From a checkpoint of a small mixture-of-experts model trained on Wikipedia.
Size: 14 layers, vocabulary 32000.
Below are experts of layer 3 (counted from 0) of a mixture-of-experts language model. Rows are named router (the router's row for the expert), down (a neuron's output weights, with its number) and show model dimensions 0-255. Each number is 50 + 10 x the weight over its row's rms, rounded and kept within 0 to 99.
After each expert's rows: a language model's description of what the expert responds to. This comes from a sample of Wikipedia text that the model never trained on.

# expert 18
router:70 62 58 50 52 53 41 61 47 52 43 57 54 68 68 57 44 49 34 37 46 44 70 57 59 42 53 39 62 56 44 59 43 40 40 54 60 48 50 44 51 56 38 60 41 48 61 45 45 48 50 55 56 53 51 59 47 70 43 56 65 53 49 37 48 38 50 40 38 30 44 50 52 30 52 49 42 66 44 55 64 61 53 33 77 49 65 66 32 61 52 45 47 73 55 63 63 45 45 51 43 45 47 28 44 65 41 52 48 54 43 39 59 57 46 62 55 25 65 58 63 52 53 46 59 58 49 60 48 41 38 80 51 47 48 57 42 68 74 41 44 46 68 53 55 37 67 46 46 58 34 58 47 57 51 50 64 49 67 37 54 72 48 44 53 52 44 53 58 41 56 56 57 40 57 54 45 48 35 45 53 60 47 57 35 55 49 55 47 49 72 62 48 56 64 65 66 33 43 40 48 46 50 66 49 44 30 49 66 49 47 40 58 58 28 64 61 36 63 44 41 55 49 51 38 49 50 42 45 53 52 50 42 45 77 43 48 55 48 33 53 65 63 52 48 49 53 41 56 47 64 66 56 49 54 42
down1:60 49 62 53 53 53 54 63 37 58 55 51 43 40 45 51 40 67 50 40 44 45 69 45 44 51 52 47 56 63 45 42 67 62 54 55 45 44 41 55 50 48 48 66 48 40 49 37 51 63 57 45 43 37 34 39 48 28 36 58 57 48 44 57 45 49 38 47 49 55 51 45 31 51 42 49 56 57 47 46 62 49 50 39 38 58 58 58 62 43 50 46 54 28 43 48 50 54 39 70 58 37 40 60 35 39 48 42 22 39 69 55 54 69 71 49 25 66 59 51 62 40 38 48 71 50 62 62 48 36 50 49 49 69 58 69 53 55 73 51 55 47 58 51 34 54 46 46 45 43 53 42 44 37 45 51 64 61 36 54 66 56 56 62 45 65 46 46 44 56 50 46 48 63 54 49 49 54 48 36 60 57 48 49 63 49 48 40 41 56 40 41 53 52 60 30 29 59 39 57 44 34 55 66 38 53 46 51 42 48 46 68 59 44 44 71 57 40 47 39 40 50 26 41 56 47 38 56 48 71 60 56 54 42 63 56 38 58 34 50 63 45 47 47 43 22 40 42 36 42 55 30 47 31 49 42
Description: Political place nouns

# expert 29
router:50 54 50 41 46 41 56 44 43 42 51 46 55 42 54 61 54 36 45 37 35 44 45 42 43 45 32 43 42 47 48 50 43 47 46 55 50 55 30 61 47 53 30 53 35 45 39 39 59 47 33 62 52 44 44 32 32 60 37 48 67 35 32 44 58 50 55 57 31 53 48 43 62 40 64 41 50 59 43 53 42 45 65 45 57 48 39 50 55 50 44 43 54 41 57 52 47 52 49 55 35 50 55 37 46 43 55 62 53 56 24 43 39 40 60 41 56 44 51 49 46 56 71 33 45 44 75 51 44 40 38 62 40 37 64 53 53 66 65 78 32 42 42 47 43 46 58 34 40 36 47 47 57 51 61 40 51 49 45 43 47 64 52 68 37 24 52 40 45 60 55 68 49 51 35 51 56 51 69 42 52 43 60 47 46 61 36 54 45 47 53 52 52 52 45 59 67 40 56 41 52 22 46 55 42 54 31 49 51 42 46 56 55 47 48 48 40 41 39 62 23 58 42 57 45 63 63 40 54 41 44 58 56 50 64 40 41 52 34 69 38 51 30 42 69 58 57 26 57 47 56 57 29 61 55 44
down0:70 46 47 44 53 43 62 34 43 47 48 48 50 61 45 58 58 56 54 46 57 54 46 47 42 57 50 53 36 36 67 57 68 61 37 54 37 50 48 62 57 29 34 47 21 43 40 53 64 38 46 40 43 50 40 50 55 61 54 46 50 34 50 68 71 52 60 48 64 44 36 52 39 48 41 58 48 43 55 62 58 50 48 49 61 59 49 53 49 60 37 55 66 52 61 51 42 48 40 37 49 45 37 61 52 36 68 38 46 63 53 49 50 56 66 30 61 35 46 55 31 40 56 48 63 52 30 64 47 42 61 49 30 59 53 58 52 47 45 60 34 42 61 79 49 45 53 54 51 42 45 46 55 27 64 39 56 48 62 64 52 48 58 52 47 48 44 64 71 48 49 50 50 55 59 60 51 48 50 48 32 47 47 45 64 58 56 35 66 49 57 42 40 41 57 70 36 57 53 62 44 65 56 53 38 52 49 53 58 61 55 59 48 59 53 49 45 29 61 67 40 35 45 80 54 41 39 40 43 50 51 53 42 55 36 56 26 48 54 53 36 52 53 32 48 72 58 44 52 24 42 47 59 54 39 57
Description: Indefinite articles

# expert 10
router:53 45 51 51 48 59 45 47 38 53 49 34 43 47 45 61 55 49 35 68 58 45 57 51 39 44 66 44 43 58 42 41 51 55 57 46 31 70 42 60 54 49 36 53 40 41 59 64 52 51 41 57 39 43 55 59 47 45 40 43 38 39 44 44 38 68 55 48 36 33 46 56 56 56 58 43 51 55 52 52 60 36 55 72 49 49 45 79 40 36 54 41 54 19 62 60 55 40 47 57 75 55 53 52 42 29 57 53 56 48 51 50 52 51 32 41 50 79 55 54 52 43 53 65 44 47 63 53 43 48 48 41 40 52 39 54 50 47 47 81 49 56 53 49 62 45 32 46 62 45 49 58 39 55 62 56 57 61 43 68 44 44 60 62 38 65 51 43 31 39 44 38 62 62 38 62 59 37 57 49 53 40 65 45 52 60 48 58 41 62 23 62 59 40 44 37 55 52 74 42 58 56 63 61 33 57 48 65 52 58 60 45 41 34 37 42 59 55 24 56 50 53 32 47 53 48 35 44 56 46 45 59 58 50 49 40 43 45 51 55 39 39 50 50 38 53 49 59 53 41 30 62 63 54 61 39
down0:38 50 43 44 53 38 74 59 65 58 65 41 24 47 82 40 58 46 53 59 27 43 51 50 44 56 55 50 44 45 35 40 55 28 59 48 65 64 54 48 55 52 47 55 66 46 51 34 57 44 52 37 52 46 45 65 54 40 55 64 60 61 55 47 45 40 51 40 37 52 58 46 52 58 49 28 56 45 43 33 63 60 40 48 47 54 45 56 53 41 41 39 52 48 38 65 59 43 63 49 36 64 48 46 46 41 41 46 50 26 56 49 46 43 40 51 52 54 61 45 58 40 52 35 43 64 37 54 38 57 50 52 57 46 34 45 53 60 46 37 65 59 48 39 60 60 53 58 60 49 50 39 65 38 53 47 62 47 35 45 64 58 53 47 40 49 60 42 54 66 35 55 42 47 61 57 65 42 40 51 48 59 57 33 54 40 61 70 37 47 48 38 47 58 58 45 76 53 28 63 42 42 32 53 34 56 53 62 55 46 52 47 35 49 52 47 41 53 55 51 17 40 31 52 45 47 53 48 43 64 57 42 59 54 37 45 35 48 59 31 56 70 54 55 41 60 41 51 53 50 39 63 35 31 55 47
Description: Articles, name-final pieces

# expert 19
router:64 61 48 41 64 50 48 44 46 49 54 42 41 45 62 67 48 55 44 47 53 40 65 60 46 33 54 46 48 54 40 30 46 65 61 54 55 55 50 47 33 49 46 59 58 66 63 63 32 67 59 57 51 53 51 69 41 63 40 56 51 58 67 47 51 27 55 24 47 37 45 42 55 47 51 55 41 56 57 46 49 50 40 49 67 41 65 43 38 45 16 41 43 52 47 54 58 54 47 49 61 46 49 46 55 73 35 58 61 72 30 50 65 45 53 41 60 36 64 47 57 51 32 36 50 46 63 59 47 39 49 56 34 53 45 48 45 70 52 42 54 56 57 53 42 46 62 50 47 54 30 49 45 42 49 49 41 46 46 41 66 70 37 50 54 53 56 45 58 54 54 51 52 41 47 44 52 56 41 40 51 45 53 41 43 63 61 58 45 54 44 66 51 45 71 52 54 42 39 43 46 51 56 65 55 48 44 57 53 40 59 54 63 58 34 45 46 47 66 60 32 61 41 43 46 55 23 17 48 47 47 46 42 34 67 32 53 51 44 54 48 55 49 47 79 48 46 37 25 59 48 47 42 61 54 54
down0:74 53 43 32 51 41 54 60 48 44 45 45 47 43 37 53 47 67 23 43 57 44 50 62 52 57 58 43 39 49 70 43 49 32 47 50 64 29 53 40 62 59 44 56 45 60 47 42 34 39 55 69 48 69 48 54 56 70 49 54 64 51 44 38 66 39 43 55 35 44 41 43 56 50 63 44 35 48 62 48 43 57 44 41 55 56 54 59 52 50 51 55 43 42 43 62 52 60 45 48 26 55 60 60 63 48 38 55 73 47 58 49 42 48 51 63 59 64 58 40 55 41 59 53 43 76 46 39 54 39 34 49 49 38 55 65 53 66 58 54 44 35 49 38 61 41 33 43 57 44 58 52 57 63 56 32 60 44 37 59 54 49 45 47 43 58 52 54 59 42 37 53 43 52 65 61 36 64 51 53 62 54 54 49 51 46 43 45 42 49 51 52 28 65 50 37 45 39 33 39 55 61 61 60 29 41 42 71 60 61 46 48 38 60 49 58 29 46 36 54 45 71 46 30 49 48 50 76 40 47 46 47 51 48 46 47 29 61 47 47 31 57 32 48 61 46 47 57 51 50 65 49 37 43 59 41
Description: Word-final pt, verbs

# expert 24
router:22 35 51 54 60 43 51 56 47 46 46 63 54 38 37 59 61 50 47 64 49 49 53 58 53 65 50 45 50 37 44 55 46 42 48 43 37 60 28 42 51 60 58 43 42 55 46 55 47 47 50 43 63 56 38 62 59 35 64 34 32 26 47 62 62 56 24 67 47 47 34 41 50 30 59 57 48 42 48 46 63 69 41 48 47 46 44 50 40 58 50 56 28 71 51 59 21 44 46 31 49 59 67 48 36 51 50 36 62 34 41 53 53 50 39 42 49 56 61 54 51 51 46 58 63 47 47 58 48 35 62 38 60 59 58 41 70 35 55 49 47 64 71 42 42 34 35 53 43 59 40 62 39 51 53 43 58 59 46 55 54 59 39 26 50 54 53 38 41 55 61 40 48 45 44 57 46 64 50 52 43 56 53 54 61 47 50 50 41 46 43 27 41 36 38 53 49 40 54 53 44 39 68 63 58 60 53 41 55 53 45 49 40 52 38 59 52 52 42 50 48 57 40 45 30 52 23 39 38 47 56 41 48 47 64 50 54 59 43 60 69 61 62 63 57 45 50 35 47 50 62 50 46 29 67 48
down0:64 66 51 54 42 34 49 56 44 65 46 40 43 46 43 60 79 35 47 41 47 49 40 52 68 55 68 42 68 54 70 53 44 60 48 63 60 47 53 34 46 49 51 46 70 54 34 56 53 50 63 50 54 58 56 47 41 45 30 45 52 43 48 50 65 60 49 49 47 58 54 48 48 54 59 39 60 41 42 43 51 51 45 63 67 44 42 51 39 47 56 50 31 42 33 60 53 59 55 53 38 38 50 48 41 46 50 41 57 47 40 38 22 49 58 28 51 54 53 29 49 67 58 63 61 45 47 58 45 65 41 55 31 47 51 36 51 63 57 39 51 54 49 31 50 57 52 52 57 73 69 72 38 51 52 60 57 57 59 57 51 55 45 25 50 49 66 44 66 49 50 55 63 49 53 60 46 48 51 54 50 38 36 54 56 34 47 51 42 48 49 55 32 54 60 27 45 62 42 72 39 52 45 46 40 52 60 57 42 49 46 51 55 65 38 60 62 46 61 53 36 29 54 39 30 35 59 46 48 36 37 57 52 44 42 43 78 50 45 49 68 34 65 49 63 56 37 60 53 51 48 53 59 44 59 54
Description: J-syllables, Asian names

# expert 9
router:53 38 74 36 60 53 51 71 49 45 57 43 45 67 61 49 67 33 51 51 46 63 44 44 57 52 22 45 54 48 47 50 45 50 33 48 49 48 48 59 67 52 45 49 67 54 50 46 35 48 67 43 45 48 52 41 66 47 65 58 46 44 61 47 45 63 68 50 38 60 74 46 70 60 49 40 57 62 55 56 46 46 54 58 19 48 31 50 39 52 57 37 54 53 54 52 65 38 53 67 65 45 54 58 52 53 65 55 50 49 53 56 33 37 47 70 52 44 46 36 55 41 68 58 43 49 59 50 51 39 47 56 50 38 28 64 44 40 45 48 38 54 50 48 36 54 45 55 61 34 69 54 41 50 51 51 46 45 46 51 57 46 59 61 51 28 58 73 63 46 46 56 50 37 62 61 44 49 62 43 52 56 57 60 45 50 54 60 57 41 44 31 55 52 43 61 60 57 52 54 86 51 45 24 42 51 66 40 59 47 45 49 52 62 64 36 63 49 57 57 53 41 40 42 43 51 65 48 46 54 53 40 42 42 40 53 46 49 52 52 73 55 52 67 34 39 49 40 49 44 30 55 50 46 50 59
down0:48 62 51 38 39 49 54 55 45 46 43 59 47 58 43 38 53 66 53 52 65 52 41 50 65 51 52 49 46 54 49 54 65 45 42 29 64 36 51 48 63 56 43 49 57 52 37 40 43 43 51 79 55 51 50 50 46 43 44 61 55 58 51 54 46 65 67 38 60 69 58 47 52 48 46 14 44 42 68 35 58 53 55 69 55 43 60 49 63 55 44 61 59 66 65 50 59 45 51 48 54 47 51 32 58 51 40 48 43 32 51 41 59 53 44 48 62 59 62 38 51 60 54 61 34 53 63 52 62 48 44 41 50 57 44 50 43 75 33 54 44 52 63 47 49 56 44 37 42 64 52 47 32 52 34 68 59 42 42 58 44 60 55 30 49 39 74 47 48 59 44 37 34 67 54 55 46 53 57 29 90 45 37 38 47 52 65 48 46 62 55 61 65 52 46 51 59 39 51 53 39 73 56 55 47 56 53 38 52 54 46 49 38 29 62 63 35 40 51 66 34 51 49 34 54 48 47 52 37 47 58 59 45 57 52 37 41 38 43 46 52 43 41 53 38 53 49 52 41 66 51 51 56 39 35 53
Description: Table cell separators

# expert 25
router:56 56 33 64 45 61 35 36 51 56 46 43 35 28 58 80 24 54 60 57 39 42 50 54 50 47 58 48 51 50 51 53 44 48 48 34 52 54 52 43 39 45 51 52 47 63 43 54 64 48 33 31 58 66 45 70 41 56 54 49 45 60 45 50 54 42 55 42 37 50 30 36 49 38 44 49 59 44 60 76 50 52 50 66 61 41 51 46 58 42 40 40 41 55 59 47 48 46 48 66 47 32 58 40 45 73 43 48 50 64 37 43 33 34 44 43 43 74 49 45 44 65 38 64 46 40 46 51 55 64 47 52 53 51 69 43 56 43 51 59 66 53 59 39 30 49 38 59 44 60 55 65 57 48 56 47 40 40 59 51 52 57 46 72 50 66 70 61 59 47 54 47 46 38 44 44 44 40 65 43 69 46 51 30 59 39 38 46 61 57 49 60 53 42 48 52 45 63 51 47 51 48 47 62 60 76 54 41 58 39 43 46 53 63 47 58 40 38 45 69 58 64 49 52 65 45 35 46 51 64 66 41 45 56 54 30 55 46 48 54 38 59 56 55 73 57 52 42 41 44 55 53 50 63 40 35
down0:52 62 57 48 55 43 42 52 44 62 51 60 51 42 45 39 44 44 33 50 57 39 37 43 43 55 44 29 51 39 51 64 49 53 59 44 55 48 33 48 54 66 51 47 48 49 68 53 36 46 29 63 57 39 56 46 54 65 68 43 47 51 48 45 50 41 37 45 47 61 34 55 55 43 42 47 58 36 40 34 70 29 39 44 49 52 52 64 56 49 40 43 41 48 49 41 43 43 41 56 50 55 51 51 46 50 43 57 51 54 44 42 53 64 64 48 34 57 57 48 59 34 36 53 46 59 50 51 57 40 51 63 21 48 39 53 35 64 57 53 50 47 46 50 51 56 53 38 50 59 44 43 49 72 34 45 73 62 61 64 39 40 58 37 55 50 26 40 44 50 63 53 63 38 36 46 39 42 57 43 66 66 60 45 72 48 56 66 54 42 52 60 64 55 49 41 62 48 46 30 54 53 56 55 57 63 66 59 50 53 58 74 47 42 43 45 45 49 43 72 33 57 40 61 33 64 50 57 59 58 61 54 56 33 56 44 56 53 52 50 51 38 52 53 14 55 66 36 64 50 47 34 76 47 46 46
Description: Awards and honors

# expert 31
router:51 53 46 45 59 44 37 53 45 53 28 42 58 53 54 64 43 52 56 62 57 50 60 65 64 51 57 51 54 66 53 58 53 55 44 68 52 47 46 61 49 63 43 55 35 53 55 40 53 48 56 55 65 30 46 48 44 67 58 41 50 45 57 42 53 44 45 22 33 56 40 53 60 38 48 45 34 59 57 55 46 55 25 33 72 47 65 57 32 45 57 68 58 79 59 56 67 38 50 48 50 54 39 27 56 79 40 47 59 71 42 49 46 54 60 41 45 51 55 66 55 54 56 48 42 50 65 64 43 34 33 60 44 51 44 42 45 67 63 38 36 42 62 47 43 37 65 46 51 52 52 57 42 53 48 53 65 47 56 38 53 62 35 57 43 48 47 35 51 50 55 55 50 43 50 53 43 44 42 44 46 70 51 69 58 47 49 57 46 37 68 62 44 50 62 64 57 49 52 41 46 40 41 65 49 59 43 59 71 43 51 59 58 62 50 56 47 34 71 63 36 37 56 47 44 42 46 28 50 65 37 37 51 45 58 48 54 53 53 45 45 70 56 49 60 57 50 45 35 58 45 62 55 36 43 37
down0:42 44 53 49 52 55 59 50 39 50 53 43 45 58 63 33 36 58 60 44 56 52 56 48 52 59 48 33 33 49 46 74 60 45 49 67 49 41 47 51 56 52 62 40 33 72 43 43 62 60 52 43 48 42 51 35 61 57 37 51 44 40 54 48 54 57 40 51 67 46 69 56 39 44 62 51 52 54 70 34 68 30 62 65 54 41 42 60 59 55 49 48 40 58 38 45 37 58 45 48 41 51 45 55 48 54 52 40 63 52 41 53 57 52 54 32 45 42 45 43 40 63 53 48 69 53 38 56 60 59 38 49 46 62 51 68 70 51 49 33 54 57 62 50 73 60 60 54 39 34 54 38 56 50 57 26 56 39 34 43 54 75 41 52 45 63 39 60 32 57 58 58 41 45 40 49 50 35 34 34 43 58 56 61 42 44 51 52 44 46 44 44 47 44 40 57 69 38 41 47 50 50 37 77 55 47 54 47 63 59 60 53 47 52 50 40 35 37 51 53 65 49 57 48 43 45 70 42 53 49 61 39 62 44 46 43 31 61 50 57 63 70 61 45 27 33 72 62 42 58 54 48 52 65 43 38
Description: Mid-word syllable pieces

# expert 1
router:47 50 43 46 45 74 40 47 40 58 49 57 61 58 56 58 51 55 51 43 45 55 39 37 43 49 39 79 43 53 55 63 46 45 44 33 62 52 49 28 32 59 66 54 62 67 55 50 42 54 56 54 45 31 38 51 47 70 54 38 44 52 54 46 58 47 50 78 54 58 62 52 42 45 34 48 69 49 42 44 62 49 52 52 35 51 63 42 76 63 56 59 69 47 60 54 66 32 65 52 43 57 63 64 40 61 34 39 61 40 63 35 48 52 57 66 56 49 65 35 54 61 80 44 54 63 53 37 55 43 48 35 54 39 31 54 62 56 45 48 45 59 55 47 64 44 59 48 61 53 36 63 73 54 52 57 38 45 56 41 52 35 33 51 55 56 58 40 57 48 58 49 57 52 48 54 40 62 57 46 48 58 45 45 74 59 51 50 52 52 69 50 43 72 39 55 48 58 42 65 66 49 47 47 48 44 58 29 51 55 51 36 67 49 41 41 60 63 59 50 64 49 62 45 46 64 44 64 43 58 45 50 52 69 59 52 51 45 56 46 44 57 53 48 60 54 55 53 59 52 66 41 51 40 43 61
down0:52 55 33 43 51 63 56 35 34 45 53 68 32 31 60 52 49 33 39 51 41 42 49 63 50 47 58 57 47 40 43 39 37 40 43 45 45 47 59 55 45 40 49 43 61 51 60 50 59 27 57 58 47 57 35 36 65 65 60 51 52 44 53 57 48 69 53 58 33 56 54 31 58 44 53 42 49 49 63 51 37 44 62 60 57 51 47 56 53 42 44 60 68 73 49 43 64 43 62 69 47 44 43 42 45 47 53 61 53 35 45 62 44 42 61 49 36 43 45 63 44 53 45 64 45 62 56 50 44 36 66 50 63 62 38 39 34 60 41 51 47 55 29 48 45 49 46 56 60 55 49 50 49 63 43 26 42 64 64 57 50 54 26 42 54 41 42 54 37 67 58 57 40 50 38 79 52 64 57 61 51 46 53 47 58 46 70 46 41 50 36 66 33 49 35 24 51 37 51 46 58 41 62 62 55 39 50 52 48 55 43 55 51 59 48 52 32 55 49 39 59 60 59 59 51 64 47 57 45 57 46 48 43 65 46 74 53 65 52 58 50 56 49 55 39 64 42 81 52 62 57 58 53 45 56 63
Description: Sentence ends, name pieces

# expert 27
router:50 42 54 26 37 38 51 57 54 62 48 54 53 57 51 39 54 47 55 69 44 47 45 42 43 37 64 71 48 44 33 47 34 59 49 40 36 45 53 69 47 52 73 58 39 52 36 40 48 46 46 50 58 38 59 65 63 60 52 33 63 49 35 54 44 46 32 43 69 62 55 45 48 49 54 42 36 49 39 42 59 47 53 44 39 42 33 36 40 57 56 41 50 72 39 54 48 40 49 53 40 62 47 55 21 45 50 41 56 31 60 46 42 46 48 65 40 37 53 51 51 34 62 54 49 51 10 59 58 53 62 49 53 62 57 51 51 58 46 44 64 44 48 43 54 41 76 48 41 46 59 40 53 50 52 52 49 46 43 77 47 51 44 57 50 48 56 29 71 56 48 36 44 41 65 45 64 46 52 44 45 47 52 38 40 47 63 70 48 44 41 42 24 58 43 63 52 56 49 42 43 62 48 51 48 52 43 42 50 66 57 70 53 44 56 47 26 47 40 61 57 56 53 53 47 71 51 39 60 54 56 59 44 57 47 68 51 59 53 45 49 40 44 38 53 65 35 51 65 60 54 48 56 50 47 38
down0:60 61 36 44 53 32 54 62 58 44 50 29 43 51 49 48 40 48 52 55 53 40 55 59 44 54 55 44 62 40 47 60 30 57 56 39 55 41 50 54 71 59 30 59 50 60 50 33 75 44 44 54 55 48 49 51 38 35 41 65 53 59 43 53 58 52 45 45 41 66 37 44 44 52 43 63 40 37 51 49 55 43 36 45 33 44 44 31 56 42 52 40 77 51 37 37 57 37 59 29 51 47 38 49 48 52 49 29 42 58 22 42 48 54 49 36 49 42 42 61 63 52 54 52 59 60 51 52 56 68 46 43 35 43 47 49 62 56 42 48 49 33 44 48 66 40 44 54 61 53 62 44 74 66 54 63 42 67 53 71 48 53 42 55 58 57 55 61 41 49 54 51 42 63 54 66 56 54 46 34 48 52 59 32 43 48 28 54 63 52 41 62 44 55 62 50 37 38 41 45 65 52 52 59 49 56 60 48 58 36 52 49 66 49 55 41 51 63 56 33 42 57 48 63 63 35 46 66 51 57 49 58 47 32 52 36 37 61 47 43 59 39 76 51 65 53 35 69 49 38 60 62 53 63 62 53
Description: Line-start list markers

# expert 22
router:37 46 69 52 20 48 36 46 56 59 62 22 53 63 44 52 60 50 57 53 49 61 48 35 33 52 48 73 62 47 56 54 49 49 46 48 51 67 45 49 47 50 48 43 43 53 70 54 60 51 46 43 55 61 42 41 44 54 55 62 31 47 49 68 49 65 55 56 60 41 59 55 49 77 49 56 46 38 50 32 72 52 46 61 24 56 51 44 61 56 65 72 44 36 41 41 46 54 56 34 64 54 55 55 58 54 44 43 55 63 50 54 43 52 46 52 48 48 41 45 46 44 41 47 58 61 66 45 53 61 79 42 60 49 66 47 41 62 48 54 55 50 57 57 52 50 47 43 42 42 43 54 59 54 50 49 44 47 45 41 46 45 41 38 56 49 41 55 53 50 29 42 55 69 24 39 55 43 53 60 40 53 44 38 58 46 52 53 46 44 33 39 39 40 52 43 35 58 52 55 60 56 52 53 37 43 51 48 34 27 58 25 35 42 60 37 48 57 55 51 46 58 72 45 56 57 57 80 51 41 70 61 49 51 49 42 53 52 63 33 40 24 44 58 45 59 50 47 61 49 61 51 49 61 55 57
down0:44 35 51 57 38 52 40 47 40 54 38 48 61 58 25 43 57 53 55 45 46 58 34 55 51 55 39 60 40 66 51 53 64 64 49 69 39 45 49 55 26 47 55 55 52 37 61 66 66 49 31 69 44 72 63 36 39 56 51 55 43 37 57 45 43 55 67 47 55 40 49 39 40 68 51 41 64 46 34 56 70 43 51 46 44 47 64 43 41 52 41 47 52 41 62 47 69 46 58 46 45 42 51 52 57 42 52 55 52 35 37 66 59 40 50 61 38 56 41 53 65 48 40 57 51 37 53 55 61 41 49 56 42 33 53 71 62 65 33 40 64 43 50 55 49 55 42 56 48 45 55 44 42 40 62 34 57 43 56 58 54 55 54 51 29 31 56 60 46 47 35 52 36 53 52 57 44 50 50 53 68 66 64 45 68 36 45 51 67 30 50 55 51 49 51 48 53 42 48 76 57 49 32 55 44 57 51 56 35 52 66 53 62 65 47 52 68 53 57 53 39 59 51 61 45 53 39 51 77 38 34 43 64 44 64 53 50 46 50 65 38 48 37 55 54 58 52 46 44 72 35 40 54 41 61 50
Description: Line breaks, section headings

# expert 16
router:62 45 56 51 42 51 48 47 42 46 56 64 51 55 49 50 33 61 53 67 54 48 67 57 67 62 66 51 54 58 43 73 53 55 48 49 47 42 80 30 60 54 52 32 46 43 44 50 51 64 35 56 55 46 55 40 45 36 34 51 50 77 47 61 40 31 66 40 58 50 59 41 34 46 46 58 38 62 64 39 39 36 46 69 42 51 35 45 53 36 48 61 48 53 28 48 58 74 32 44 32 41 52 64 56 39 48 48 55 53 60 54 50 44 54 53 57 39 37 43 53 47 47 73 53 48 61 44 41 53 50 70 41 49 63 50 47 69 52 66 67 49 38 50 61 55 41 52 53 46 42 52 54 35 44 50 51 44 61 63 51 46 40 63 43 42 45 55 50 54 50 51 59 61 38 36 64 51 42 51 49 62 69 44 43 52 45 36 40 49 34 54 38 47 51 41 53 42 62 39 38 47 57 60 46 34 46 56 50 42 45 52 30 51 52 45 34 49 54 81 54 50 59 61 46 57 47 47 54 45 69 63 56 44 51 51 51 65 36 57 47 40 46 52 44 56 55 42 39 59 23 44 69 61 69 44
down0:35 48 43 41 51 33 55 50 47 49 40 41 47 53 47 48 43 41 57 56 58 51 70 46 66 52 43 23 72 39 37 29 22 60 37 43 55 60 47 52 38 48 55 58 49 55 54 47 36 56 39 52 49 43 62 55 55 62 58 29 44 35 40 44 40 53 50 49 58 80 49 58 53 51 57 32 43 36 51 36 49 45 57 51 54 87 38 53 58 38 44 37 47 53 63 54 62 27 41 53 50 51 54 53 52 46 56 35 37 54 56 53 53 34 51 57 37 49 58 49 58 34 22 61 55 53 58 57 43 52 57 41 37 59 54 53 36 45 67 31 53 55 44 64 47 40 54 49 42 52 49 58 62 45 52 59 49 51 45 50 53 55 45 49 56 53 54 51 58 39 41 42 55 54 46 42 36 54 45 48 37 66 33 58 49 72 47 56 44 52 49 50 52 44 57 56 46 26 59 41 33 67 47 59 68 51 47 55 46 54 48 44 65 31 45 37 52 50 56 64 53 38 49 37 59 53 47 40 54 39 35 47 40 54 56 45 66 54 49 70 41 66 65 40 75 56 39 55 47 52 62 44 60 31 50 49
Description: Surname pieces, in/the

# expert 15
router:49 57 57 40 56 58 33 47 55 38 50 62 31 45 45 62 45 40 52 47 61 41 45 33 62 49 31 40 37 52 41 60 44 52 47 35 44 55 42 69 63 54 51 41 47 42 49 58 59 54 43 37 62 70 67 47 45 49 50 45 35 53 43 43 55 80 60 55 32 38 58 54 58 51 43 53 67 53 58 55 62 45 60 50 60 58 65 43 51 58 62 45 46 52 51 75 58 68 48 57 52 46 43 51 64 50 34 44 41 47 49 51 51 18 53 43 46 50 45 70 47 62 57 63 37 61 61 45 52 31 55 52 58 64 53 48 48 35 53 61 55 44 39 45 65 55 65 45 35 60 68 28 62 37 47 50 40 55 55 42 49 53 62 40 67 64 48 54 67 49 48 43 52 42 48 30 43 40 49 58 44 50 40 55 54 59 38 47 68 32 64 46 55 41 40 46 38 41 41 52 47 51 48 48 58 63 52 57 45 45 50 49 67 43 55 53 62 55 61 39 70 50 33 42 36 46 49 63 58 48 26 50 33 50 28 54 64 43 50 34 47 49 42 54 58 49 37 55 51 54 39 58 46 45 38 78
down0:47 35 44 48 55 54 58 46 58 36 50 56 47 63 37 55 38 16 48 58 59 48 57 41 52 58 52 67 54 44 56 65 58 36 55 48 59 41 53 32 61 33 71 64 38 60 45 53 56 47 47 50 59 49 41 41 43 38 54 45 43 64 42 51 37 79 46 59 37 43 36 36 42 45 46 51 52 56 54 52 63 44 51 46 42 49 37 61 55 51 42 47 30 44 50 38 61 43 53 45 71 61 50 58 45 57 63 44 69 65 56 49 40 42 52 42 61 56 52 40 62 59 61 55 72 54 37 52 45 44 54 51 39 65 51 44 35 49 44 40 44 39 63 49 34 37 55 52 53 52 42 49 40 33 57 67 54 69 55 63 48 49 60 47 30 59 60 44 40 54 49 68 53 52 51 48 50 50 54 47 82 49 31 57 37 53 69 45 60 45 65 43 32 60 45 52 62 61 51 41 33 43 49 41 51 31 35 52 52 61 65 59 43 66 50 65 45 50 61 48 60 58 41 54 56 57 50 45 59 65 49 32 41 55 35 46 49 60 49 51 54 38 57 43 58 44 32 67 28 35 41 43 51 37 47 39
Description: Adjective suffix pieces